Experts of a small language model: 245M tokens.
Below are experts of layer 2 (counted from 0) of a mixture-of-experts language model. Rows are named router (the router's row for the expert), gate (a neuron's input weights, with its number), up (a neuron's input weights, with its number) and show model dimensions 0-159. Each number is 500 + 50 x the weight over its row's rms, rounded and kept within 0 to 999. Numbers have three digits each.
After each expert's rows: a language model's description of what the expert responds to. This comes from a sample of Wikipedia text that the model never trained on.

# expert 15
router:505533435451414546611510514493521530508601418413497451563450565431515466517480534544495525524537535514456509484552527507529449512466481595457557452532424513447520685487447517471569434443460549466513518432414559435518438553554483525541426566482503517551370446579490448523470609559526511481570413502475429498499404524596540439458547512451445443545457524416577447469547530490518509492529558507539555476574577470566419529468520486550512464500542485529522501434481504480500545480500458
gate0:494470488515428518578461416489466587455562451561527492453414546575564492388513578529468547529500529531480495466509557517577463590580565473473510544437518467455564487443500528439531428509553499384484511515439489549415523531532424522481524522442599516508406527537515524505463499532387548505577476440443480488555578489508424456506453592495437540463582408528529451449537554471473479455497550491593582548510505443510544519486469537383435489555519474387517469447457494460546535523587576
up0:505486553502488503418481481493630395528435592558498463440517422518528495511490508480543489439399529473525552548570448423403568557550572482466456583520535478541484434457527399474499539510461518444531504455498596463501443511388649489502506419570503450449541522461467517464457451471401547443509549495574494522541566524463495615539472435471552542472494496603506544558456510516534528529502540498422485517465381567541491471507490420430483474441419483521492532438481440497473565480562473
It responds to: Conjunctions and clause openers after a comma or period in narrative prose, e.g. but, and, that, which, who, He, The.

# expert 13
router:570488484513485440448501501471456455453455469496527554538532486530505479439400606612521519466532573493397500506506540512519535482566523521428504462553416474452475495490484558458508560579461524443496533483530528412561504380510449536508470422531427466497478486376486525530489496516571466465459461589425437532453491477470407550562510447505451562459544444527506533440492499560572548458565410568543422464585539420526573510466585512536496562522620461526540417491383527575444530454555480
gate0:549581480519516534563452410500472470567579477462486483461471505464453509539556475433461476517533370500469538434515550514451446470424455519484487475488540460549554578506480466523570405524491438411508449523438461499442539538498425580437521572481559524482528568550571425504508462518522544574522538522542559526470419526620601452518519483544531507580474546419618465519565576423481434546416591528477568499428510574514482591531463461477563451500470506505422575521495470429596507511538548
up0:562498500509510454516540489463490382496459474538558549476464507397486587494508483416497531452516479476434476498497585464375555464518513482435503472607484476574564537529510466451504391544494499480467397458565476542408533531446442524420521459487476498486560530470610441457442513528530471628539595536385516537457540491535611506443561519607565501578549533519500509449464420429533534465475495464471566501436422567474521537536521462442491516436415567505455574548481533531508457525459458
It responds to: Short vowel or syllable pieces inside or ending a word before punctuation, e.g. fr-u-it, theat-re, unc-le, g-am-bling, Leverkus-en.

# expert 4
router:430501542549517598534346525563460500523469560479534435555568478534526497504561493524510471423462526499448503554510555547486520473508521539472495431519468454473644482519507486465527562551493519434462498479502473328553507496500409544455427484446537571501470467410522427595509443384472640552392430468523500411474471587567462479504567454504403501578479470504547522469506505558469488523451508477479585515460474519514478502506555464448433524551600461441453465548529496526453473495461492
gate0:534511568511566472383466576575457501453463500452535518521622451596488453501567500446507450488537555509436522578449578425577446477511567468444526511515501366393476473510462499477547515577496506439489554539487483531496531536618494450522481597458430561546510409459581457502541413493440568580451490444493530414428471558480473439497637485504525502556504553538492539466483563485487463550481501475486483494373408496457488536476435438448554519481576541473455526531436444486492520495487510
up0:450506463496642492496470463419557478483496501560467507500484515451509452352508535519461466565439492465520550498501431423490451499483455415526442451618447541561462499490498493513561477496591590479489544512566554483447613463561496361490553522593446444515578440522515495465444536431472500491476540523454476495456489463468480412439410549486459456483513535537507483542440433553599457489495505507525491471403512520431487464543454450428570557551461535515560392523600464567525481472432572
It responds to: Articles, possessives and quantifiers right after a preposition, such as the, a, their, several, any, plus possessive s and word endings.

# expert 3
router:548537450473547558540427514486579540507506462461519537555485517468459509421468454483492510540491460524403487483591534572521572379575444490534495516552509449475599526541554415424548532533476509471452496489493563487460436429457556523484534546494507494490509519543558434541565470522562628532445523560532640501501445502528603550407531569453530528355500442540578492455596508475491515402440478555534432499489493595525491570555595550538524474501510448536501504411549559472471552498558495
gate0:483486461480444528518402506507503456470392501360491504553551445519579502538463473542527535514512512468521508494477418418459450561396440420476508511437569476516479483492534497433494549498447438499480498481475483448399448500472402483598442497552537532523378422558392518500454406501378472567459439477509439494484553518520511543495587461506452504541418445454538408517427469529461510587511475530526577398520460515585612361503538481518476485504513513453539561478521493482507517537474472
up0:525513506528452514545453582548652405477526474462541578509508542520539502457502459560520520498387518414482596526559482496553546512571445466547423575512610348385502488538565451426486624502438485482438480467463605490491533562454498482543498619510442540624498451559519486490462407445466526561500509482487496491479471517464512592434524512486560501490499467494492466435510509476511495484428514488404458410555496517506597474524538495447515453519517532521426435531518543442505510556503503
It responds to: Pipe separators and line breaks in wiki tables, plus section == markers and colons, semicolons, slashes in lists, e.g. Beth Dutton | Yellowstone.

# expert 7
router:496509568552458481511469534526507442516462548467543448544515522545501477497459470521491482509557411442487454568489527461486577522487509423465466552444546387504401547530595450540536491523498528485443516465521507523379567481455534603521597503492584573471503494537468591502413477501463516470574522543508485481491589502517609613506466547513540469563549365561591441581622562470546427595545491509450472519585487514510501469575559383497543528456556497485480495467565472502469530434541563
gate0:527580439539506509499441533538665536574464402545444545561513479433498447522518541514448488559437542463481545474500514454472411539541482401429472469463461482433544498455544554528399456496411510424527533447436559522497603444501465496502532535554430508572591453506525505493526469548492538546406444571504498549542470464589584495533415483441514478504384518537554391535521463453550465550402501583505534485484535519545541509445488441484431416527567425475534502524520554452429520444509484
up0:530546431521595539469551622515510491545559548451437487567471526591552347512567425481531503478488479523487452499464506544606456535523469469506474486578419441494546472540465477535470516494513512514507485549533436485614617489595493385498499588567478441448425495369442450498464467519546580573391463524527497458431510501520426531518553466450606479495458480398484518479398514498478478490512513491512541436500565477474551487499436481563500483500486460586416469528505499491526421480441479
It responds to: Word-final noun pieces and whole common nouns after the, a or his, before of, and or in, e.g. area, number, -ation, -ment.

# expert 12
router:578561482500482453556451497530487457595517515416425544515620459455541487482606488491470481574485469524447577470531444473488372552455464471549473555457534545581583449475483512506530526520530446497522474539450485538463496471516448530447483546559434487476458467477491480487646410513455526532414559514545507539484511391537476545496537523504587590556431468470554516588461609505530434541504382502468453485441429484512574484545460561505556513526493491440563519490369604494578479528543509
gate0:518437552404539507394421621530509530623453488455474483473531495515496479534501522518467524526491577543474580434391576488517474559556399515579585541493569449531513417606547497577602495511537506472492580527498476436605541493449510553509381554479565487472537480463526462480535412546478516521461445483486488491535508478490481473527506457626493592493567410550508475470439475541530571481570551415494569518481457482463486464469454528485529371547555514481559442508471499453509482514429522
up0:481562436475556466546523448458545563449619422546478541612426496470495513536484499410536450556603487490500512454585486514505565473527501518493477510578429521414518532502475458515449530538401612558485595437483500485477507491540568524569515354516449422484561478486538576480444539499601530471443550546525533518467451596587450432541546517453466449443494580458487492570515477540519514541495494533526487521485610531546397537534532540527521537407395522517515541453524500488432574516506562
It responds to: Auxiliaries, past participles after was or is, and the prepositions following them, such as was, been, faced, built, by, with.

# expert 5
router:482477492513425544521421472432557426550446515547564540412529534448476499562571471504473533376525526529384528488521504481522479449532503386527595544402502501406491565431490546501538553588428542498574536526438578501510567465455526542514519511552526430496518548515581431583493440421454485420482444477565445459551612571523472478502550565479524527509429435515539458537527593575515480506464454525460473568490435471545517545473444482537404480467499550482450485496521478468484612597523573
gate0:539499604443430503509384575517556469588495475418497456477497500513568440497507493513585524445557555522473464411611526596573507451395525468479454464417451563463461552503554488418551536476441477573513467437474549538414452459446557473534445476494538461572444495524464486555374535474551475477501500534432549565542533360603448472559533476560498570541492488535501444527493498580478521441567487456517405540525503526490466451501462499511454387534492539468531433531505495483568565461459515
up0:457468519480509503459532460498538472497502560427502478439447482591489501569575469459496478554439467389465532509460573543565546504523451415461494506523498548495481451507552553552495498579460557453400510532454467648583493542519511505364664502424532469491543516473562483450464518484522487488504537456552499465466499492477423490513473507499489463463549497593517546506533435449536610495508531548617505502503574491428435523429490565493436512413469497646491481547602398491404517516521526
It responds to: Commas, periods, hyphens, apostrophes and closing brackets right after names, years or digits, e.g. Stephens, 1831; Volkswagen/Tiguan; "201" in 2016.

# expert 14
router:467408517536405500597452569480529539522531507449619512526472450496492510530483533481505470438428563560328551468607480505475447555607473463478451535435465401508523521524482562533499629528492507563571498453533532510491488469521504539569483423510438485563478489498453494482514430489474632565512567487515494422514505493506507482517466428545485414559418482581539529502559471429552534543500452493475524501560392613532599473548496510446519450450563473477474449503514583494508593533466499
gate0:519521494492506505601468451447461502511535512513533450534486503535532485458530422513547415534512499486524458493446525410424561581493495526465463455528485508504527440485516452637596421488585509510582484453439599471471538559593476497513564517546468426484510532451604543429476447459462616561479548550532483512580447545499560495475518544461462544501567525547512504562452464491483454487478556461428383524517517486461456450528512485521579590466491583334652469452500457475520544494556575
up0:535507464465574504447543524578488533431490581466455483502391485406376533528475508487527519475399510506542343534460561493526509395481540526535562463507548534543474588477482570439429503545436427532500511545530365550554471473526526548465496597503539564566557509508459521510565469481522450481585562487414560529557453507531451458568452433516488457564469476440529474524483465491463474531490545540554603425414480485487545600478516475468498488551420531641505501492572449469512471480481537
It responds to: Final pieces or endings completing a word begun earlier, such as ing, ed, ation, and stems like board, Government, cast.

# expert 2
router:638424447449567545374469500516454484553420498556444539474395376570538505472466455509542537515487500600423457547460535510521507457481608550505483550517509428450542503500519514478494498610409485507403414509479477526504476470496504471455425450447484482532592537514580521556538516433510468557467499537477455471578552415533494505512512514545533504512499543493587497488470483600471496596521513441522500577471616589459506542506503480463497435563550583516447537522537478549500423492378542
gate0:479447477411485545564499465500433551448464523545530467520546524530531435462589571502456407567505521499450495506565476510580523443512492557471566464486553578500536515495472481452550491652519498488432420416545478442507537523467464596424512473525521504569528508484562494531500597594466527448594597617482452451488539458637455461494440523491528452553523458518570432547506501434547552477483499507563527450515524483509417538489463556571585608614470486556457429459488502515497537469415468
up0:650525504513592397461399519501484495475537491530494646555504556602553454496493419556466483578503458498496483515449437421472496462579550559486494475529488554463409488428530487411486502495503529514470586475444403506560486585501512505474479559547518542515537503411532488534492623580505436460430561527449474540461497546651448432447464524550491502508493580495506469519403540480623572517548504424479557466504484536507540441498492496491539497515528484514473563493455393494494442518457503
It responds to: Line breaks, list dashes, year digits and first words of proper names in lists, infoboxes and coordinates, such as United, New, Rural.

# expert 6
router:508482510500503416480509501418529496491463488445516462459534451460586506547459557539607428445526551452329503510424487540573451539493409466497542526531474493385472403595533484438461480522524513593550476503498493526511474374472534455534441401505453489507556460538486488608498489520469592516556540457543480432488480468461417463595582503522597528496532511544544552447456504560477482421489470620423508413581503479492486488522470507477523464468538481492565433554562534482424531433526431
gate0:558491589439489569591494438466548471538580495482565548556445591503493437486489406444399495544534592528457594500463446468584563482398533509440507496511456519503541442446489480515604451485537460447495525520481516524554440489517470495458472487504544554507554527508643455488511507509437562485426361542522486516479435478549580564495422482519528512535494411434527519494450486583443493468422430463461466552467516497489568548522431414493388483525541444544558401454541455490514488516507600
up0:554493435574454532644565542444477401502575462543591560491393536512521520475507553405461524416495491498471477495541496497487553510561544438538475575522552465506464448520526486609578519482461566511486394573536482481502572479481436533446478528465521505544514495472540494518584390456433508467431557479464435557516509483495423562447495525446426452392540489508490460463525583510513555535502462449470400534413488432509494549534436428564506631536417547528542543451487538483506409521504541
It responds to: Middle pieces of surnames, foreign names and rarer words split into subword chunks, such as Nel in Nelson, ardi in Guardian.

# expert 9
router:510494502455577444480556499530517518506463561534533557498484573451402556487459529425609445578462472590385407468511589544415531394465472502501476424582418531462522541530468580508533530536467468518445385601501463505507474498467443437514508449489543497452489550533582559606561506594463466576567510492490491525487550531464549461524518495416457529504597479521549422485467500427462515459387515488448554478465439484520509588609462558474436533492446505518499534505480488482609538538493515
gate0:520439454449564467560490368553470582494413446509507466499504496399482387487537550455511521479529472478469475568488520470550492585473540565544563406532512449478544606540482609561519444601546536516439470429513477535521511494574540512452466486491503553416474544513465487549390397463502542494473551562465497571518444508498455510475492430479522524456507499401536562495565481440450567582576527475545537527478601558431454511582471419466565520441517561443494597567485516520580498447519469
up0:427625461448541584421508575428534376446413509510465584484539530504609531500552414590536435553502578539546457531482553474490525534479455517589522456401518448409475515513550429463600519503477520503532507563340380448530501582508472457507510501493516487553489455501435478450525491473534527483456510487524526509472521453478508468513496532453432571543432453566514501512533523529625465533513481432511493452525463418541422446432458504625460455474456501481510517448500546553503502507550538
It responds to: First pieces of words such as dis-, sp-, pre-, In-, Con-, list field labels like Released: and Origin:, plus pipes ending table rows.

# expert 8
router:496421445466453500519580462496517518499527456413571470433557455507439499510582594551424476602447513475470530497559523467502458507519531522487537476536441545514543581419491589439495415535570533530480552538422507524506556535504512499444547526485451506499443591565545481525467498474489504525518550562522529475581450553546423404521489503550427531505507619433608560521429464501419579556511582461406533545457555520478446615423478463564505598490506497500491491444468389461476484403556440
gate0:501478545500549520429514520518430481474549462486595507423502424499533545505491482412538490493508453576476439436539528412459476622577520595469459589499453529555559508582506458453402461433599539618583521519476604490454484414520573505571466572475574484565534583494581478462493430402526525440588531530490531535455548499477489479556462503442490495469570491457534506665548444532495506503523514551514513515465487516565502473492487498589469480567537461470413519455502496506421492415535497
up0:513517433481510500441509445505518504547562465470497550516351512490511517471430516518561525526533527555524438407505612508495575522530443484480506622510534442492456483505470495527503522461464547499456555457520501595566424514357563454568513454580565523515557486515548396487595505411478515520487539484540562613559536601486517599477514555568508512435524445594520561419491505473523445479454510491568405479578489447579621428486500546533423484524425486455494471460506524532494528521546449
It responds to: Paragraph breaks, table pipes, sentence-ending periods and sentence-initial words after them, such as He, In, During, and See in See also headings.

# expert 11
router:468499518538541476512471408436514584490429362483435436420421543494476476551525448375425504465565576455471516537454429524493485539533463524547584450458627547425516454599452423549494482504486545568441437419529490552514455460462529506502547425548616420491535489470465487534493403530484496483523382531573444471509523507554507466490486533470495585428428439538587517543521525512375462479550512525513451542521518571505544495547445550491525538536489467524496481465544555413441503524453544
gate0:570433532524562373551492499489438483453578434509461430508554507481493501546436513616459500537488519471441419529463463587484423513429456394447505577422525523467560494532500513427420527473563468554514436499517456485487393410507506645422492396579499600420471514511519439546512538523465461418533444468483481452567590522456481526463529544561552521449493475580528526482476454513489488576545520500472442510515456566495465547556435437575576534548496571561494546505446462530507516558533465
up0:471522477561536471476501400476509413386584499524478490470620475524596570557482470523456478512389473540492465582498479465467474437510422473520539470391507536483420390539455490320527524482567483546455546457536455535498492506457566484548563457490470484489563581532505514443479547519572444475429493471546537508516485483484500584560514517504526491467527440451479469545536410554487517500534584619461498542456444529518494525404521547619523513575465489480412564483439474498443512584519564
It responds to: Final pieces of surnames, places and words before a pipe, bracket or and, e.g. Wiscons-in, Bac-on, Oquend-o, plus scores like 3-1.